Experts of a small language model.
Experts: 32 experts in each of 10 layers, 2 picks a token, a softmax router.
Below are experts of layer 6 (counted from 0) of a mixture-of-experts language model. Rows are named router (the router's row for the expert), up (a neuron's input weights, with its number) and show model dimensions 0-223. Each number is 500 + 50 x the weight over its row's rms, rounded and kept within 0 to 999. Numbers have three digits each.
Before each expert's rows: a language model's description of what the expert responds to; "comes after" lists some tokens at least twice as common just before its tokens as in all text. This comes from a sample of Wikipedia text that the model never trained on. Tokens count by the router's weight.

# expert 7
It responds to: Numbers in table cells
comes after: "| ", ".", "–", "201", "200", "202"
router:593425553507525587519447488518412504444413483550475459475505529508415481449408442486515567470435488506497548525517428464535426622515513497487593549554548471550421559430492535453498511439522528517546462572535514431474559431507535487540449498485470537480459513533580497447492530490510463577495484460579409594422486576468547591550545464502545508532557615533497545480500547419441499491507498472491469501484522544561524447485512481603443504432508579503593493503475599534468503466557493468490590572515594538470448484506468467439453569424584574471544501532429429561440558472465468473460570483471502442567468465614422584503444511428462431547498490375400489532477456456527405482549
up0:473547425641508449532463513571548467588449478538450577439572470480530496483506469466465507519518451485551430490413512498463574453432592553507512449447410344650537619612494461486501418529497430520498522451384493550543516472524451496426480560483524446407469480475556396428502526475451535477502419520490520445501511470550476532557538490499546515553478501482453492486538421473567517546486433487552557457423517453508460491461494538477503534485590436558475509579551498461553501492464462569458465471480493462549623637501446471510514500471509434500489490523589557564473453478598572538480548473456491418427478590524525539485575447504406527531532507550483467554510520482499535417546
up1:473506484540475506449521466560592515594560468492529480572467533482590532537500508532514415469485488521492501601370541471456519482413459464543413499485467515448541583485518508541512537480414589503447494535531415507533431493465539518493536479605477478457435437500483500521517526516516529538552530556550500465484577455485526496525532562506478484389521452568486495444653569634532445576460343462511586572419468524442482548491418626408542543518490382503512538496510442402532539520470501567532430466535430498545542567474508561496543488498354421428434470539548508495544484456523559421463488577543557506514495509473498465497503452477422496589502501555489552518495551549471508548475
up2:488501475419492480471500572504495503521585546482524503595456554477476503530553514464507539482454580535414532581529544431535544489507529534429449565517684460495520506441388478488500556443441526499468414483457472432512520567584479493501487424445510536513529490406374522561483448551524465421559561472502576541517539514471460541450488599463510479529552514456517503494553488623481353414547487617533540523548499546470500472591412527551469460518465554453547438495493476450487574491489551442425485443570507443447521496444490542539547524539470529492453436517569468425571606430471492491458494486445561499541537453509496448468534432463481530527481396512558625470583611491509465512470
up3:397531473507481495508599463450603546482504513403467477492562521469514525515578529507545502539476461481471427559514519481567547526661579515477569564510520440447523529480456499549495463442538481516411535509546486483507521554483477630401530435522543496443478482475410408463472509461513490522509443532505503433520484493500403479479415495518435316503428499450534530475472471576525499460462534502516543572513432546543520450530457415540478439538556501376503474538472444449572503566448555554357513518565506479471489570510492494490533448525484474510528566464528554452548437507622449500465485443469394545470532434459552514451574413573493620542488553521564511552428547509469568528506
up4:498454504451455489476492493349486479405512564495527523494471562486443449540487567444522549566504508557443567567510518434484528527571504490486517436479418349515480445453541505491460489564532587477520483476481490450457496568585499479470529434480589503490549523453491543527544443473474420469448447553497410525480480496442469558574565624442416524427537508388499499492542423565575493588559490473574473475557539501490573460547481440527496488465605644452574515535559576518583522514388492509480500458485417482466525376479603411524522451520457490494565623464509483477468457385499532545504447462488435500514563435507473576479460563480512530512526478528531497559542505536468463494435
up5:484445426463469403508544533479649457563476498418469544503482471439481590543538542517494477504512536524497515528542463469519546535428500480513340438518496421531545374530584487501493447504413610431560453511463530483412544522496427524482397420467601397560570506449356475503399392535460472448467551469535469463402438495512531469399520504542478499440548527472524517503503494479497472511505516545495520510454497572507442477500528457498443512539488567525506517551553586535527554533469515500564501377481481585521483482447463482635454575546415526545472511470557586475553506514484466480594470459532546475487497545501516514548585519530443580475535561495550521472523553572425489541533
up6:474579476416516433570562507458595597516540442477510497454518470471569496525542475468501435517463449539452468519526498558522510480535526553620453543495498507492523528519434449528494502513539526504535483415536465468556475542456536541478489494542484537390506485488439579534461422507459509462518536524527524458560509460526476513486518576436548510459544503405619471476486486577594485495475491594462535400490453472524495531613558557445477490516534506463491521465517366494485492571627532491522387404510430477558543533505467536552512419523467512455434446422627576514565479523537438483460459485544644511474606379485539379465589456540513585485545623532532540487577499498522529522526
up7:460497459519454531561484569613551466511440512472513501522458496449512576465532463483564505591558484442433401548400556482552541554505470500528422552497642590410522496510392516441499542559551440486474518475518490489599465513449516457430511414636464544474489467492457418498492529439560500425526563528445522499542473467579464464497509609465557407463543419523548494465365508464485539543403544541487563508509480522555494430488427576328537558531503499533485483519464518487533497474484512490408468550470452458432408483502507585479555427482512520522440544494520495500538499510549430436480484502472480499564518463441489546421507531493591532410464502508617449550505477564416524529493
up8:535552504532528482582646535481494518449546459423509490539510518488490443549523454470491486434529491476455488526482486458537560491491508506450551533534600475540498463453479413399630469524597407524431453484566533470491479533444455520608550412640591533382474497409469521559577543516520438482537522526520502513510537495458488471466564609453584511430519453430569486466482520521423426543453534545505430579544486651527512484517469463528518514465579445411548505462543457405523574597522521482487480567527458456507511537444472520486546472554463486511510452469472561464429586487534409550514473487534414563564500484513452454497480529462419403415494531524581534563559505432495541518509
up9:446551439458490428493556483506527419538444558386496529545505463494558453567533558510436457492485528490559536436492553415526476430487554474497437552545553483439499568471501488496588458531519458581426519482440475579497455534463500568481473560541533467501519467515592515464616518529497535556503468560539573505515479422354516521545447539561454490489491492456467480485469457525486535584514508482566508493521438481466473574498461567499511535512476413480485497488536448417576459549497393531421445512463390478606507596455521473561563384621549498616532480432507566477490484487607384522454516569503581603489466481447545473477433483493586535424509497505471535515483478538637548482440
up10:400483508590455473446412468408506519573533523457503509478468564505536542544503549533533558483485496493452480478432509487419524483469520461541407356379546551638488531589464433520445496530469495505434484494524493429468500631616477449419526587325550504516501498414401517599448484528480491504399488532512509500429575469547446545466514450510470470474490495472445511495545531585498516487512451462530483471497514418441531461430539612475480417454527511417486511469517567506501523500440535512522558441545525572516612505559413480530514541536530535521467449490565471511595532515531487466591495468541500487442519556480463495438548591515469568543469432514580511429476540536514490572562
up11:436502499512522490593465495495489349511556474551594434551517467484519652506567496505507466473557470553544523527494504542533548534495427567551522593524539481499528481540455494497511478441462514516469511489389465502588475490558466450481503459576466408601450490512420473450553487511529470472551557540449476424488512471506507502432511609498401516398538479448604481537445466593551504571436428504482530559522547519477568496545353478329553533525559492487496503543406522451514548534467465555435529526523451463525541512507482568560550527445472512507552483564561548416525543495504527485571475544539482478479502528531524456312549526427504442411513493528575460542461513526502488487414
up12:436543493451533506539446472641526538547522540497554485489422558500514518545550485467541420507544493565492360472543528486477448476448488542551420526497535514406481556521442508499506497552496513489557556448496457485567478511513482479489563473560477494502467437434471541472507531530386518499489534559488469480506542520497535483439580595507442489494532538471633509462508459587566499516405444524471547554466539587438540465647562540412532590505463444530505483504440388448518440549508468541495441431525408424493491447459502589465511452518432514472465472449579630510507558435489502549476387491508539415443600472512493473323498425552458528455490527472435550514561492557573522499472
up13:466473481497465469532343475472545484474468440445475462428564468528431498513519538460531527596539460506546537553547478466534493481576485520526629477482375436398593449485448486549529500480585532425488480529523523468419472577555486527452596591534501549501488507424444425594493430561409458504407539449445525457546428506558411417520454503565487432472511496476512487502423519536486581578406507416594511432423519469542479503464423519460515446540480493552442483574514482589524449497522564575381503463392573448470507510599471403536494423541552510494559541540489490499478520420524457507475497507468553493473573463518559510471571484510526545507542479554496503540509480510616507450495
up14:534487470518367457483518469444601541553551579451453419556445503455529482483595528571448423466533504595466441506519509405546506455527491493494556492474564473389615418553477484541545484498497477595435544507451495512511392437536512539504545509555494482617487457498485460554611606452485501398547500488456580448533533490467477472444477460485444542467508476528536443553479566512474472496481574608504403473511489413464479572462591520445524551523413500552478537520534417592554434538586494506503473535556463482543540452518559546541478464555506488553474477453511592453526429477513432480520422478489545532461465455439514466530582457559488434363527533500513460534476587470460566566446
up15:495521427482511442507496513460506473593526500514587446468553454533570527531565528467511456485544603495505613419547561589392445452529473479475442566427528455578574521499465584454556491550447489498494496445413490507497495462465547415501523491583477459453447550451530643551554453562510496551494508569523573522490514465414500462484549461527528539482506492466471482539542552416461470481462560579493484481511442403441595492398600485458496571511433481519458476488441433468533490442544448541531431426534381494538506487344498427572530523532534450501408414547550563518566548505528502514471395534528602470476478594455555519535564483478533444518416419517515517500473518464440488538521
up16:514530475427487536483478467495452555626484517511457612561496471510588455576577473491452491473530429569495509569490472438537534483428490465523393472474463488484515488517490442535545513496480442528460459456475442475406456585474472556464458512525531512589525458509538529480470550513472571507515443529471583511537479491427504459518467492484349528594579459482644440542470526502488526558577446525486511567421461417519459542536548521463489522536438496501487420539572405567480480659490414457523481554407513513549511578536440439461442492458550464532506438396491523477529589551557484479584458457527571544437510459426541515560499506548403408450576516513469511622447436510454512547511
up17:447563472560500478503515455455558499537449482504482564432553493385450468482433534435540533535518486415494570426510462589574501511457416436504429449450376485540452521536527532516513430502552537470499502486507522528487527472514500492495519518488531465509591526538426470428450566511503620513571537475503471402502535499653475548557463431482538456614493509488491525462542604413545531505537567425588476517530444512572420501412427508542460513481488440470490475542477477529501481501419496492543486537390507585464542431481474524515524437556451470482419495516518491560455473441516482490492568580525465550521497453502521457501561533591314593396498553547439485523556394426424548513536
up18:475463468512448465596597490426595425467567444491450548520427533566462408494500550498568498463489553488445498438477535548488527469454442398495377512518478538460502515580499439499469463516480536454543460484391517539446506530473456556484366460418574456460586498495493618493384402477474454482447530470525583492487463498481546487511494440556478519522563492430573500515492469476488541566466507486504455482553493514467445445446584365510369619532542552487511450496556554554495481495534568523584532510455461569553456500501479426513520465593428486514466464474588433493454499508485460529566549487507473496475528484494459521547485534492497638369551591527455521478519435428438486567499
up19:464568463485599492503505604439468485433526559380521464672471481536521510505548440490557507476540532547514523560552454480518478450473459595496532542470545461401444521436410484461594445486531482481557448527582525494526478515514449470455469496578532555462430491389458525468488482511520505440540531560473549504534502478456444513519573620463539549477573503549529472443481485521483453512480491505595445501594474579575496522547523534522515522528520459466510335498563499568577588469557438440395541396563486440496497521470490541512534428508506489555474401492484527514550578428483470468468479543455538406542510492494462493483462517554483461537540429552473489545589612485624530404538
up20:543497456461482446556625564424538564567512530433515463556478466569507475503548403470535517466467461487511462483463558512505452423492583533442504595386614477458533477391526526521463446503402444378483502465531506429526545552435452524485486454560507413448465512499515567577479545393572480494485478571546523586518477470496512509456395547488562467410488455488454473527576481442429450530603480610463484511593491555515514468524533462475529573527507468473578485521491460477513522467481531490642527470522430472533493518366476607519519527517449517613523476508523546513538436534455512524463449513442388463464457498503487510498572399562598492497487495491502493489408605530511505512533
up21:449527500573543546497484505515529418486600488423501472454472583506466535493545523444574471478566517497505517557530482448496434469456463374437448522495480545409446516559475576448544511462625536514524535525472486476566423475367565442478535497591483533436496506507470516486472508528479541547451617509514475422496538559501520476445508504506492625461513549398459437462493596590570543475446477501518495432512456509487533542457572552488411530516496477576431441424518426497524512521473498561508476458578385475498573509495556458446546438582447477552533472503568520422563548378507450382587461579432595511535532476494518522469517573416567556470579530531448473471581496466472493507435
up22:483536463513575489455378624563489468528515431481505496427513413549549610470586508548519494522517474482591520447452482521508438463453499424553455483521485584478481619562559584476537506442502532521476520418462500540576477439505545394613496474534444486486523436440589415544479590503451558455478370539470429520468622457573559523488481538582515564462471501516439419467580485513553523408436469510486482473476570503493461537521435608408482521493508433582492502434450507385468509523532554490534468492459488489463509495471548503426591507501554456508508489481564461477503594502473435529449512484492565463481511506456536462352507514487473555525536425510479461458515478455608507437524
up23:487560497449469485493439535535529420505542474423483432495527496563544544497543435555500469513511544520499626448522458577459464455531493462494475492528526474453537488437465539475543432466447489502546501497397479477529501379513534515362518568536477416480477512543444483539541426561450561513496592509511610458567532497450483547448487609571458541592623514461453485534485402518556536559433542530604537477544511394466480485479424491467536573532476477560458525468462412453522492465478515583494467495536445453506611552463502447508608421579510465478477464550556516463547470468563423511467499624475677503444481518431496459442549435465568512543451474554473530468549531515564496433477
up24:498474479498422411488454463516610489584509374458475566453486474482524527491549493415569508511423524454522525437489428568478494490362507468581424518489449507620490502591520498485419542539474558495515419550484549523470528485545332522506439491406554479522586414528584505458440462465451498473533600516455520456503545448567504398461540522553495538535544546483597533517521485479512548568436449458547505465527494509531478519468509487459450492485504464641476546517553585516476519475567514516521444390379490544503487449551496390543542523517462512486486431475566485539513542531508455546577421450483445529532540569494442443514502530517453593445534563484460439458424396463471514535544
up25:530541457532528406521453501492516476534491481522502500469554457546575376567520430512453456436588530543512620416473544526471497387484491553560499581443498458572575531503506483426623397433468564522458450446443488499459433437552561449469506418549512439435430596543508533578554466506500553486501499531499576478528608449448504519446587575537485584510510483437510454409508485606494538572432437575572524475504507451405502445545460578449522509502467427523474550475571404407503475487539487581451480465570444472554540484457437491496568460520463457501570498511592555415530527527485506547506565543520463545448459523484484531515568479376509446499449492522518479523569463484563525480533
up26:414523500546531427484519427481505504521488415447534579507437492500516451600602464480523490538580552522417410517525535510469431507480460521558536589470468445467514462593582433443587446493501520538507510479558488531478518530522488488403579398540547435501490472458490424492615483472564538481428492491473483468532451517468438509517594544505453449494549471452585351478437581554534584595368598528554512463530472506482532511505443470486510468532556464534454487551583443495565593507522470463455483587387408482531592505501487506496566423504491461478519580547589483486550562462477538528521519574513510482474451469459573465523529527507525371487490461445572514543570558490481577459549
up27:519539533446532486490475454464511502524483422447484519437542538548522558531482423469574506578541494471531560476496464644478538488539434451510519522465395525396514474517510530510430490553552589423492485465457448487465472531536500478480560443511484495449523496584558459566458476469522537460474551508481523412528437539588434416598503486542532433533403538506440440396431443538536497544425530354584517536505522480471418561481414573420513493471391473603451514492513418522516411552474566602484502456467526471481534343490513553513516435485479526517428600536541399528494500475487475480521532524484506588475471493498514589379415554537509579539492483554465476491536435553509509458455
up28:414530505579465377456536462505591503512453510472505477492520469528548544514566427469543477468530490492477467461550525575533496416504536463479479538459370517448577521538465551512467447518480531464540544466522432445482600563460472525479528477585521453551504475458391469483556501533459580379450475538526518436557544405500466417370522525542496448541582429456466455482442524583537501461467492528577500498567464501411584497544506576447560496544493478501492535544547432528505451513483450522399445490468406434533553452556532466588565505534421426522605458463614504485501549414539476473501427531492624469455481439477610458479548452484551555403519448509538508518577502406528513470512
up29:465568512381543494491442500513502510503477429495492461424444496499493463530481477492519469507507469466582480477503522627557424467530463530483590525513322424485488595462504540536514421494425552471390473486546491549455531491512470499402561474469615426484523526488544467601530484489424591501450497527532520500545431454497439427495537512456463441497388521516439439482489463563511502528438514427649576578581571557452548497562489558498554418522543394500512504473508464477556442563442519560486462493443454432540555542493515517561482463551576468512460478565489566553464549377461488549405502521483471478479497505496537544464528431553552556574475428526507577552569535508513555445578
up30:513474530456477471413625456546511469579460505577511447503440398476583495593540536463505502442535526473511478580524527508453582484531507459515493427479444407556553519487555434553497508581430531444508477478471459458468492485529488522438523376529565430542521525438474595516467505466565507516502451510529477465490422515418482479581544655523440393468547437569482502429508503603536444494526458519547502430486503470462578455548546542492488453451568458419519454516500514490575533591377371576503436458522401513516569481473537437494466497588484499548499462445563457599510506515407533531400484508510472459480523510525425501544447447490496442576448483547545521456491583615524497508474
up31:403525535503436439456495518389521502482535549420520591523382491480456459558525486536436493574511516516505512536442558496519556487463440598521503510463584444465503372516519461504540511550491448506465551442440384488453445470504543450445581463568556516483460459448442372438504522530589505543490568502435435399574491502571452511410549496508350465486557444416529507564488534547495424507452635471461528555556453444509532550480538456463486484505491531519492433478560541462501513501494491352499473568542507481587582459521585405550510514544503534499601576546519496446529501468592554417539537479491516513512565454505532474541468558482531411467525501565560475492518466463466538512447
up32:517538428438476460507512423457532573584461568504533525511532535474503431436477511453503527429549570479513580515535500440514524479487479538467477491481424391561614550447582432592470507536441517541521557492555451442432488519402396515476422549516573487538550468449505524538413401542532468517534468432542441487452391544531482485505549447519445526473471467556499463482534476429433525525566499567491539391477521528495526494467652457542430559451542541463485498564494505443477437520487452505588507351499500567549536612527516578498492523523472488525523400494495486531497454508487534487431463480521479442499557499487538568591560420531468540536551552564483538478375420533367505449436
up33:523475469377458380507458483490588484525534517409471542445544435556497543524552497484475443454544519526467488485533470471484551507420583495563452519522451484525534507565522450525611481482478548481579552497498507473531435522514517538506453443580458531467529496433462540527514397513473487439449520508497528466569539475484521486437502515543463456479582453451633535490536474634513481525501505563516529467513429443504415523599633573482513448505530449503480451497505368526502397541528529433475452428517441496600494517481473496542469418599438497472486412501636527454481535525553446510459472447593577513470596464480560477499624394526454566444496577587523523515575487470495532481582
up34:459521481542471439467508445416616610476478504458502556472477506468474510435558505417587520498460494421483445559500508553499545488582463525458477570451486420495527508577533507486445442434436451534496494487625544563451464572527553609360463520425522530561550440525435441386504456464472511502524374463489511512567472499451403483527515443472518471456583445422452506541490470503480506528437520524541508569542483530544469496542597408571477476532527488453416425570565446501556515539475499534459516482503555503491570558502536543479573414493504484501521509494481601532513485514622505519476529488464408447500582495437580493551521379610474578496518452449574499462424534572469536433519
up35:495496490565491458467420565459574495462451439471432599451542396535554432500559482412431491487505537502428491568584578566502528433455484518480502511418500446362543425535590557608479388516546467415491514480517573514446484554587474535469478506501523413397502471522439457435495422517424543497369508523440502527582433481512439453490472456563489518503477447461528546582426528574541522532538540473568543431512457465508480545479509512493489574519588477556398414574550493514565463585418566505482545458443480531521465477504486489538495415513529489495487494508578493479470523490486552589547546542524550524459496463429538426559513555528496553410551485565552437454477396488519537429482
up36:484510497443501464595533591439534463470607516420476516488459528533460571505465579529548475451545417579564537525447570453527538484469476434491364399553624536560486437514428554505562473561552535530450488493383495462529462514444491514488486464550538487434606467418459448492456435556481443513469566475441512520452498490488504461495549488482475537437489519435550577484440423620489530506493479429491483602548518504506519534450491429431476548506536565540529457418517530473424518440463563522410496493520475514507494506512495357541481461625497496469570473410586566499566535512484462432552482581482497518518537543507524541405520545390519632458537531532510531467609507483469511555495
up37:450521504563466484432535464552559496569510500448550481519418542447492441511533560437591441478514533433491504556563573455513505548512463519515460478584497563478546497519487437518532523460526503497449511463506529557514474533438611512485462498535534641492440485459435448475433617487471449489525594548486458459445429502495491463434515413488501554477423544464547479479363557561459463557405514564486466515501518481481454475596568527479473454502520446501511460485450368464583592477478469590457502543510388526503525459460508623539517436550421555510471558484516628454529471502531500555502514430487458521504513403456488578393517558464560467590630485436503447462581500554470580435493
up38:484513514453525462553520494496464535493461405388522482533519518476469473567517461423442553449544496519572425512472458344585503520517464511574544522472499535542504428435419393513483445465586418515525535536474486454476508507463474476543432471521474629386537466427470440497493533476491507499512553450616566441469580509495510571436575569458576448528523561492503525455454489516479510652444468460549493544535477613450529474487482466503570546518542441441525351579540452440428509508452545545449523533484440520553508602475459533458561439535533494518457468488469623493445566443585483459445564545548470519495467411491518511426531473506488463459567490498525519572576546480531523452582
up39:469516485513509473551508497428577524554487454508562500534449487497472486490535482444534465517500535442413506391534475556542505480551417448477493565536452557443507427564514561479543414530522489460493450533471456534478423543447615481526536469590382525517608529503456591398499496366628517463571489545542480455522608522528514547491493510526572528555558494456474560421361550458434521571516576495524395466552491525579396445460440447457455566500557511467478402472540539468499487532436481482546491546463468494462469464459487503508483526499468474475542469570524514496468529512547461513558578566498518561534453407469467512557503603515481482396540520536561543594531471399363490452533
up40:431569514531477539483515483526530494521567442399582468462412482459487646472520494582615508555435472511561529563502508584513514528497441450454541582599466472468433495553534464495545526452538535451513479506498497544420468408507497417481544448514459537523420485447475515389500526531484529507339533471470552435485547521520475487520557496509447433497476495395560466527403485539480507464364541426506510599556539492528386552563499500506432561507478518641426573471514434392471492479529482515447502553480557520457512410499501459530504510582515503542491574437568503467532551441475420490535503455465526522530563506522507429406499527456463622526510523509454541427533493443546514449571
up41:507451502500514507482479454550433435559533483445531505558485538478561538559503644462375443537454502539500485513490510452463553553512405642576526523489503518515574400555526426516479516544410503492569505493452462493409401519537501451585500510522532502630520452494456614490504477537519433470533527560513513470493617491444539475524477558531444545481507483544507480545518540521444449512524550621474502501445468473480585546458433506483541455528411474512465453449525429601509530500461454541609447470585454464504586372444555526560415540488517487526484429501479601464487488530510610458564409490590458515485567513506520522529544490427467388487464528468525498475517599505396500522487
up42:464564541492432427500463547527555558483459466522476499467546446531428413524516516498487553554626492409562462515538461443537512493557413520527510426548366448490492479548464577576496422518511491451497507562524520557553478557440591495477434458475456574443548508588490429430460473446484513496471440502518544480597460515587485527526526484490558493552613480491482552491409549483466493578510605430545500442557463485495352480448540544497474507473437480479442426604492527446437511485495539520433475564446507490470555521462496571537534415464547488508569587629425566528466482486581498524380566536458527486491465430468531527509456535605547515454487510518580497511459422513462506380534
up43:436530476513474460490425504530513479483466462441438483463521437541533371530505466613394460520582544506453475503494528494532550507510487441427600458551429552458464473522526521450497527521585481514616478420523530590427505473460564632524516468511545443568449487459450446491490569490440528524351476562480577428578496484455497482465465438539451490389570462421507498505461485526516545569509550499525475490502464457504516531482556438553467523543433504544412525413526486537534527552518539478572456519489503484527575465528531494547532472567610491517498576513519560473482451476525359531529512565501671527469500488464461393538453474568605486501432591496474527501420424514489590463477
up44:533472452488559405546461521504623468497501526468499598540446486469532528499485507416503518418441452409461611408466447522409471433418517588479490598534534467568451475512491444496566466489376465512452491467500525492544440504503383478485472488557452518448476541500530565445541513561513485526558486489533587515487472545462434530464548558493494544517526472512497432481564468588480428412526435587535466482555510452565525532517437526491491424496517526474558496506507443420488548561488520515470418517576566513365456607446417524609510525468428496540497484466551503429501581461439419484480451519524602449506503538491571426478588395439448534539514474558521574421540518557607514514531
up45:507517462483472498530502409502549483525620444425502530478515471436482553494519503513558453548468493542585524533483528559404584510422406499461441451594469457502526497594514570498495469430466569472441519540531511455471452539504441426478455466554587545464510430471515603576511582594536427541409573548515498513480550479558518484525594429482476501430452474447476496433531526490502523515391484583498460463472494464486472502518543550527431533489602502521467431537613576499504615518523516499562411521508531569508554471538570566505464478526440419543540508448560584468501529527474551472545414523518528416568536527491531512482502566496383580375567545487483567410464523416379516509484
up46:519450454522555500476473480572520470509454535403539497538487501469514490525498515432475510521468504540480460487415547464522536525519504548522446488521454452513541479512530537549520558543481553505543470469515495464433529530498401456560505414535533431529426488524456565498516443526419449461537450624520366495406487424416492503421531518594423553450550509479462498509537455557506492624505461614553543520556480458429560448530574485426542454509614530525544388604492495520527525540298473531553488421547437570530416535401586503560503533517428440500570537540566532484478504421428572504540408476552445418493524522500481592472587491480531481555587461465501513515449536480489498516524
up47:573459466511397474424561465457618496553430430535547482543492489472544539554441503472489485492517469385401495430365526488477495531506545544447539532443502547522508499453597481585525482572439494493431541533451521416493423506408476532488557523510478462529511507507383507516431574503458529521407420525506549572509479443527526530561373435536534523435567500539451476506512575520522493505589545529514545536421470458443549491463415548499504453527478440547540432494567485457516460537350579604528452448553510430556516563426526553514491547463524516555540424483509498537544486555553559553503530501440393504474536494474440578452493406502617490513553503509523536498464535552426589530463
up48:469476481625553484585433498513543515492513519516515465493470505596451496476524548657483475498580434562477451442458522591504476467407401472525487451584477576450485504608577520518458485592523550402502469527526535432465480479453456507403527399506492447564543509525495501506446516451462518549394553535476529594489470490455516467525474451547383484495504531476567462481523450563561532490442543460483473506519519478427491484478504446463446458492511459613588410435537502595533434510506551477562470502557513484529490441474604437594511483533499540535538470471472459487496489441472452528650466530547437479451520498517474578465516551531587615454526551461421490365528531466419485481439
up49:480510550462530531576504506486540464572580564481485538521556433578570594526479466513568525457561520429526511496561532473421461407463575414492461499458512430501470524541520524433468458481445543458535538499579476462559419478508399468472487554570422506443449456373496604516485480437409472535466421508445643578482428516559495388497546527460489558536444538479549376493551465414492512478440478534514485454484587526561495543516549526562440539474527454504467503509372562467508469490537519529500495531489506530474584507488480492497528503537362466464488405429567536529547508440485455494494505557465510454445453524447542428395556450517571584498517395573406546560512525469507493552546
up50:475532516519437465449471411342567563525505525401480513489490475544493442503539432532536499520473573400488445489591533493404513472453427469500506464408516492479541455512556535522511405411475533531497592484509445539367442487534460579491553504506533507541638468473472497434484480500483510548423429506515486488545473502434436464435424370505441475477569539443501506494493519441541586471511546498512544496481435400465501444453642430525477535487538491569462520402571512576504485478622460522482537501492554522548541520528482453498452518524553448500574476480481514596528434521529499503587445505456542432441473514447543511625565515536449572465531525494548557417460514427451535593507
up51:446548521474519492550489530452447560461548444510419389508580508519449472487506548544566527470522538511592493562515585475471538506479578548494508410530507514494528445502488506531482427590580462521395500444532595508588511493543421386410439443490605456473480521323448486508539495466424445469424547485468464525520425533484453423486502483438489452477439459452551418551541433645516447523447566511500512534493564497512444504480580552528441517457512530610518416434559497490521517537510561491454515490517474527487538598558472546475534450515534492429538495545553451545475580392548546436410517492497479440533491484486461513669545495546486501491493423501509475445432506487570506446543
up52:434518505552468484523569511432491540396435482545451592556497469472537533506534549514414485559560480526500362477511500562437525442520440574518504500542512530499500523563529458546519444485515531578483586472576493564541524554497575485484426508525494437560517490530469417432485524492522487483564407604482448512533515485478455484482445467483527440460405428510550434505463565436485528548497470614493476533436491476576469487442530469461533535528453486485428450565493474475536526670539549453450461553489509533553387574592519480582426490458491504438510553445451538479578458534559513448457457474626459614526499433434579481541534534548543410456526489496536500502333526559458534437441
up53:492458516533510438534464457531546542565491516399583522486534521528516563505529544393406473481370377515496432413426519505549472495497501590494524579519569443563527563487476523481619482500436498463506524485451508450541501543440469458540486556430507466515511489456452540491472566483460496512628466602495429465473473347529515536425518424529554584453511498540578504465534525401414514527486511615534577503535506504467533433543502481360522494571611488463566464584463444468536524466512501482514460471614397494416445493494514512585503510494459476564511438490464518477529447462520538534483486490441426490509558491540481548440537426524531530502538507460533541569606589494495553442575
up54:533510498406432494440552466506494418573579568503603457517428415416538505541541588498421534446578582468476491600544566452447467458401436480465439470466477409472516512573570521520484536496474516448490517480508465539508464484489550480489480377536492432558549524412471570533485478523550472530516531536438527512504463513438508501553527579490402473440533474534540473447495565548534457433622472496574498408425560496463577549459439536522474523452399448515539428473535546537551597526506461501549476416565426537560531489475556434537535509583429445577463497462594517533500511470444480574535473576510450449477507528481480468503397501431551495502516388496532543410506480581409482526424
up55:462493534440463442552518564468494551492515538504465511550496529447480551475550419493510571514420566496478339598439496491529481504531589551489528506405415477539561457488494560519398493512537486478490464482499470418408522490549418486480450435496560458500421467425435472509510534541484422502430486545437403528537455500509385421495622582495526505457540553562501442533559533520535405485440429583528514524548497511554506488518496541455503502479611484503483508567460600525571516559512518508502506447560516473410504621514534473534520514489515477565576501505508496486605573395384506504543491481486451351546558571492447548501482451545531508599498395537537518513424562516573491524535
up56:476479440500548471495475507513410384564562490498612468532493534537605510522564487546461461465514506539511618389525532483440449406502458610528636611461477475565536508554472467480519485525421543527520424444447500504470488522507460469494477497535450440513400485461541566507576508503465568483577484586507536479494551436493445516482492543576445549437561529547452444540458461547471425490548471555511460508513477453399574540495493438418590462513510475501508517515515459549459450484441395535557523478560418454540541479435455518520495564496453392593475453525458565512502571461430557474555374459534556525473459589501495467486500448418564425439517502514535599508537583503580518570532
up57:560542510395530503503543566440527435465555560424553470515515538560454587504612519487534530450484485495539575582533498531519475514506558485461429550477677580481467490434415474465568463437512526482459475463576527424505454474549541448470496601515453524405496495399404485570524507564521522452450524472514476505472632514441426497479539597478515532557498497449418467493485415598539469448476494473530515593564494486504583510539500526530520492441507522523494499405488457455489507456469492500413472416514451516535533440487469524481554470550456530485532420398539590441549591415540526464404466504505613462505530470490502451400480475502536573528469459526544526533572565453618453489559
up58:546495478443448513464510385455578508585561551490447497503476548533523519484567520483476489506484435462568516437350548458468555502520432581570480468571418407491469582554575565581465517503450633494630544481480413521500422452505519395504479476513573380552486455541513600419475520469425539469447439562470502451536509483492504526596545511544514526500518488541519547502537544476596570466531494579477498470434491416446424507518487596466485567473474498546441465419485510546433431528437403518519509441582466523517492407532616488445487432540513485490527498458563518474567496431462501561450456496544525541410503449493472478506574526477466532460485442542520507542511539403517415547504
up59:504526475418555410501498469543564539496615489515515450502488454379550419499518458486499435497499480558514452503502496446498444479404489515500449546509527445460563538495439487525582491448464518478500518470487429464564430490493492492509470450574524496490489475392430481522479444516461472506506516525485548509529538526513492516506529584462404511487497491426621462481560520649577532483385518523535536495428454500439543494666545554484509529542542429498499525498449416472491505538486528497468491439468452390575438505430494558463466464597412510434438464439560518495548589477530469469407471529516568450390621424509548451365510461584491548482528610566513562494591512508518528520580
up60:455531535590547471486551519545507539601476546432606630511548395461463566489427477464360423557471470457554412450351504501536497489458519461458441449535462541555502535571459546448482472555571486499558539523515522478470463537468371446533558559479531552564484474444465473493477605486477434488570427522495493467469492469572439502530470531510561445524507530495565416448529496515396503596486420540576473534491497554453488495536450495472555495487549509472480533524495522410559485548566557466560459524472490582461506506534493574462475535521409569488463499503490558591522490527572592495455478409488477516459503501409517519410513458608529510430516497507473564479540595544504504463646
up61:470507456461487435521597595480530453523469479499470524579382455540605529537494522552413431512551518516482445506475509497449516541541495483497545525466534504532554484529470498520483509564434519570442441463533456517434478523550496479509471513574540454573507479483500479550570458539453524388507426495484548485519553444444547511526461598579450496522505470455583463487587534471494568578531514518450460496481372455458556462346453499467503451528468460606453533462519462506513497566541496583558498536497328490550453433440519565519423466511468487555464485475453510455583472541552510444488400518569614605536449428469478474621501350524483492459409512528546510522427538567493541509557